config.yaml
n_layer: 12
normalize_top_k: false
balance_loss: 0.00284
balance_bias: true
positions: "alibi"
init_std_o: 0.0472
optimizer: "soap_variant"
lr_mult_up: 0.79
lr_head: 0.00805
warmup_steps: 108
final_lr_fraction: 0.0
seq_len: 1024
doc_mask: false
steps: 5430
dataset: "wikipedia_en"
Below are experts of layer 8 (counted from 0) of a mixture-of-experts language model. Rows are named up (a neuron's input weights, with its number) and show model dimensions 0-191. Each number is 128 + 32 x the weight over its row's rms, rounded and kept within 0 to 255. Numbers have three digits each.
Before each expert's rows: a language model's description of what the expert responds to. This comes from a sample of Wikipedia text that the model never trained on.

# expert 0
Of-phrases and demographics. Prepositions, mostly of, plus quantity nouns in census and statistics prose, such as Latino of any race, population, per capita.
up3:169109176162132143121079070103128137086170172114130161128125133138067115128138086109156144127135120106099139130151144178108163161124049103115099099138154103155132103078101090136047094153146143125130114186156120098091199140163083103081102078150127165117152084176152088208109037156124162101134112111080119089081111097086138118165091122089105154122076125120062121092142079188149090095129137125145151148115119134134078146139154102151138048145166085069135085153120171103127132112078110152143077137127085114120149127122120120109118174142113134121044141103127121080097149133144048104

# expert 2
Word-start fragments. Opening or middle pieces of split words, often Latin-derived or foreign, plus articles a and in, such as con-tri-buted, ex-ca-vation, de.
up3:111162149082105114124107145167130120103095111135111127154154117142118159088146174167064092124133150127130160115114136152193149163105125173185072152142131111142176142124111133119143174143143115121134192115139104187079128194091170128059071183093117129107174098154139100135077128170123081099079128093107176089160133156155094104100188178173142170106108093132145130074103140169162146073095074036145126097109120092102175158153128158114152153137075154139120164156089104156132118183143114154194156128147086125134206090103131114090167144097126093094049138134144179159153125122156159112

# expert 4
Table cell separators. Pipe separators, numbers and dash rows inside sports standings, election and results tables, such as W | L, GF | GA, 1–0.
up11:152142145121125188144126129101090123099108099128096172163093127076129120082126140139097185113138112102107096149084149108080110183063130080103105074169093141130129172130167145123104128159120080104131139133063171091203090067148092101100174202126171120119126116150118131166171078138120101153112114116132175141107141115097115057117083126097129168168148090122141113115168149113146140171110144147073097125061120116085115099084103174121148055125124156144076095152095158112096186112181120147100095200175167173155110159121139114159137168217155138159107095106103137101122170121178114079

# expert 3
Pronouns and name pieces. Pronouns and modals like they, you, can, could, plus odd word-internal pieces in names and song titles, such as Wes, bey.
up3:132172062140114114122133151085124157160130120053113141142158153098145093155107144130097133122168107151075145149188190118139169168106100138137133163165080154131111110139151175177165161146124159113085090123183049060091183086114129114152130135136112143158061162094150137085118108141158151139066174135145145125140152091171075127135098075126155178109116132096157171120140118122148127096098130093096126082245113177174184171124136160164135119145124175095109102145084066080082102118133119120114121099136092081113085081090122153178141114122088143084127146146119177138103110149117157195

# expert 1
Institution names, abbreviations. Final nouns of organization and competition names plus capital letters inside acronyms, such as University, League, Airport, SIMBAD, MAG.
up11:123114071149134151114148184120113132141122196159134211121096138133151098138111105130192105132108119082152123126150148171179102116129097127129213124137092111154124095114182114119092177177195146195062134116192069125148169108121119143149118092107114144156095141098113171119144113155168117138118127085134159130129075116133164147112121097094129121175120119139130112125133119176107174179175123136156150104139137140194166205136141141156170193199139162140173151136142101208135164148177108108123115141159182097173084084166159132140167210109087112159130146095177139126164150122137190092

# expert 7
Personal and place names. First names, name prefixes and elided apostrophes in names of people and places, such as John, San, St, dell'arte, d'honneur.
up3:108199086093170114171151133127116142050155105080087113166140121137145186069120159149167156079116129143141083113119125139096160105108162138137147140084151137132139150096097082072144127111052072094132096164097180143156124150136127085066148109129181126089157199066153147216098081066128118118053166123089120098119110138160124113129131100140116098107115143150132120090078092120174164142120104202106126125074100146100139160104109113137127116119146069131080157180106097104087121135131133086091157168087117091131130166160095119114066108171147191166140178093136096143146159161114153121

# expert 6
Copulas and infobox fields. Forms of be and linking words in definitional sentences, plus infobox field labels, such as was, is, became, Occupations, Kingdom.
up11:159146135169119150123116139145166125145081156141137170113144170061071189121084130176154175119187114152138149127156124130180107080181150157096092093128149157120138129191126142152072139148121125126188168142133142169145133103136125148140137154096125196178187177082166079195146113098137094097136103139159115156089116097185128100177167093070151182189222134153106143133152121141155175114078132106105112161129199088123133093093109075128122168113140142112128162100082084118132166183151121140129159120144177124132203147182172150148095085130118163118119161103061137088133112131132141133